Weights of a small mixture-of-experts language model, trained from scratch on English Wikipedia: a variant of SOAP for the experts, 6547 steps.
Below are experts of layer 7 (counted from 0) of a mixture-of-experts language model. Rows are named router (the router's row for the expert), up (a neuron's input weights, with its number), down (a neuron's output weights, with its number) and show model dimensions 56-111. Each number is 128 + 32 x the weight over its row's rms, rounded and kept within 0 to 255.
Before each expert's rows: a language model's description of what the expert responds to. This comes from a sample of Wikipedia text that the model never trained on.

# expert 16
It responds to: Words in album and song release descriptions, such as released, album, single, debuted, performing, plus "the" after released and track-list pipes.
router [ 84 182 103 142  79 128 171 105 139  70 115 167 164 111 118 113 148 115 164 123  90  93 146 117 154 103 132  60  94 109 148 136 121 166 118 138 120 199 153 158 131 122  59 156 130 109 154  91 131 122 117 157  58 121 150 100]
up0 [128 128 116 111 137 111 127  93 109 156 129 183  93 111 131 101 152 112 173 153 148 181 135 121 145  82 132 112 138 109 183 174 227 124 148 104  87  97 126 154 133 173 162 155  90 137 107 160 125 146 135  83 126  69  75  95]
down0 [133 137 172 191 111 107 105 169  96 104 153 199 123 195 122  97 120 170 108 115 130 134 136 148 140 145  62  87 132 160  92 110 117 171 189 125 165 138 137 143 153 152 178 121 117 107 159 152 172 106  87 107 145 107 150 150]
up1 [156  69 127  87 152 122 140 103 144 154  94 132 179 154 156 130 100 107 106  93 142 110  95 109 106 165 107 109 117 151  96 134 109 131 148 129 133 132 146 135  78 135 145 136 132 119 127 176 151 165 123  98 143 125 120 114]
down1 [ 82 147 131 171 224 140 122 136 132 165 117 126  87 125 137 123 156 118 112 136 115  77 124 182 164 161 144 138  95 144  82 115 155  76 155 161 135 153 205  46  98 151  96 107 174 181 118 176  91 171 122 129 175 134  56  98]
up2 [116 152 107 142 128 126  95 150 208 162 144 119 112 139  61 126 109 104 222 152  56 120 121 123 153  59 132 107 144 193 100 214 141 111 189 135 148  95 173 127 174 151  68 119 129 128 113 115 169 103 129 119 109 156 121 108]
down2 [108  87 173 136 109 162  65 136 104 123 146  96 213  91 117 118 134 136  90 176 163 133  78 131 100 183  85 147 123 141 169 105 166 111 154 148  79 154 116 174  75 125 148  95 113 173 176 171  91 140 127 119 118 199 160 152]
up3 [173 164  84  92 130 117 198 133 128 165  78 115 121 133 109 146 150 128 171 128  83 108 167 201  92 142 132 128 169 101  95  88 139 121 149 121  89 111 104 146 170 159 101  85 136 150 120  59 133 146 117 154 165 176 157 166]
down3 [137 118 165 116 135 121 134 152 134 149 100 119  84 164 117  89 182 127  92 103 166 126  95 100 121 121 105 109 146 113 188  72  94 136 162 109 131 149 122 192 139 103 138 136 155 210 142 125 113 159 121 119 156 170  80 112]

# expert 35
It responds to: Word pieces inside German, Dutch, Scandinavian and Finnish names and titles, especially ä, ö, å, der, Die, en.
router [102 136 123 139 146 208 149  64 159  82 133 139 113  80 123 107 174  84  79 115 105  92 155 160 148 115  87 120 155 101 129 127 165 161  87 183 139 208  92 103 121 147  79  91 110  68 116 120  79 128 145 155 137 170 112  66]
up0 [106 126 163  77 137 133 104 141 127 147 101 176 108  84  89  51  95  83 125 133 133 143 152 114 103 130  88 111 103 153 133 136 172 105 124  96 124 151 110  78 145 154 128 132  99 142 139 119  80 110 115  96 119 151 130  95]
down0 [ 93  83 149 113 125  86 127 138 138 164 132 158  71 168  99 135  79 107 187  89  92 171 166 106 107 156  98 148 200 155 154 158 150 120 120  76 130 122 143  82 126 113 129  71 162  65 157 149 136 145 101  53 203  95 164 125]
up1 [113 115  97  95 167 150  81 108 138  99  61 158  86 162  64 181 183 133 127  55 107 102 147  67 161  86 118 141 134 155  91 110 110  82 121 127 122 122  74 137 117 170 155 135 102 107 130 134 111 156 106 123 112 152 134 147]
down1 [131 158 145 213 134 146 141 176 188 142 113  61 117  97 116 117 164 114 142 106 119  99 106 119  79 125  56 125 132 136 139 156 158  73  88 118 186 190 182 108 127 110 140 112 165 143 133 116 130 161 134 154  96 124 128 126]
up2 [147 152 126 115 158  90 167 105 131 180 159  91 136  67 117 158 158  86 176  48 147 135 111  99 126  89 119 150 140 124 192  89 160 119  93 111 105 154 138 116 136 151  99 104 215 140 113 138  99 118 113  76 146 123 139 112]
down2 [118 181  60 172 157 169 117 148 103 137  99 111 140 165 140  36 180 191 108 139 114 149 139  97 161 138 145 122 134 132  75 110 131 139 137 172 119  89 123  80 146 117 121  76 149  91 153 130 140 175 116 115  59 183  77 144]
up3 [ 70 158 198 142 142 142 108 135 131 113 116 142  95 111 162 116 136 147 119  85  86 110 122 178 183 164 153 104 133 150 120 122 194 161 169  35 116 126 159  80  99 136 164 117 104 172 116  59 138 155 131 141 195 180 176 103]
down3 [150  87 155 113 145  38 101 150  88 124  60 201 112 117  77 184 150  83 131  86  62 132 140 128 187  70 103 123 151 141 142 130 125 135 143 151 159 138 134 135 125 125  47 194 157 124 160 124 147 117 111 117 122 165 188  93]

# expert 47
It responds to: Commas, pipes, and, of, dashes and similar connectors inside tables, citations and lists, as in scores, bibliographies and game statistics.
router [ 94 174 145 142  72 138 120 130 138 122  95 126 109  96 134 134 131 121 115 129  81 112 154 121 166 120 122 112 162  36 106 165 149 229 165 130  96 112 103 105 101 197 128 108 114 130 140 152 129  98  66 226 111 127 120 109]
up0 [ 85  79 127 171  80 100  75 151 107 150 146 175 137 138 142 119 193 142 132 194  72 121 135  89 152  98 137 133 164 110  97 114 170  95 112 162 128  73 137 140 173 162 104  75 109 115  93 154  76 166 110 162 138 134  92  97]
down0 [122 170 140 183 160 133 165 128 126 134 136 188 131 164  92 152 166 140 153 172 108 107 140 137 108  75 148 148  83 102 214 112 150 111 187 197 127 105 134 128 164 149 150  76 167  90 125 137 107 218 148  64 183  89  96 196]
up1 [138 143 140 152  92 124 161 162 170  87 118 139 118 112 100 160 154 159 140  96 130 149 119 143 144 180  95  91 114 110 126 105  99 120 138 128 119 126 111 135  93  88 196  75 137 153 123  90 149 129  92 140 116 141 167 142]
down1 [126 153 133 173 160 119 154 150 168  78  99  92 200 105  86 121 149 167 134 130 171  74  69 130 148  94 101 103 120 138 110  90 108 137 133 130 140 137 147 150 179 183 143 118 195 150 168 135 129 150 109 157  94 107 131 131]
up2 [133 196  72 132  91 135 133 165 140 101  97 156 154 130 123 161  83 126 114 115 127 119  58 138 204 156 176 119 102 187 157 148 128 218 108  88 114 116  97  77 107 156  50 141 145  94 164  61 134 176 136 178 174 121 112 138]
down2 [100  85  89 144 113 127 191 158 133 121 163 151 141 189  74 117 137 160 139 101 138 132 111 111 153 186 196 186 121 146  95 146 145 135  85  97 153 179  90 173  73 113  94  94 128  46 102 142 153 197 147  47 116  86 110 145]
up3 [125 115 122 178 135 124  62 108 121  97 116 142 141 214 183 120  93 135 109 158  63 138 148 123 173 125 181 110 147 136 151 140 104 150  77 106 166 120 100 100 206 147 112  79 172 102 141 136 126  83 100 145 172 119 134 105]
down3 [161 158 114 154 117 149 112 166 132  86 188 140 125 199 174 189 148 123 156  96 157 159 136 130  82 141 161  76 179 141 185 101 113 144 142 163 165 180  99 151 183 140 130 102 131 131 137  89 120 123  66  98 113 136 108 130]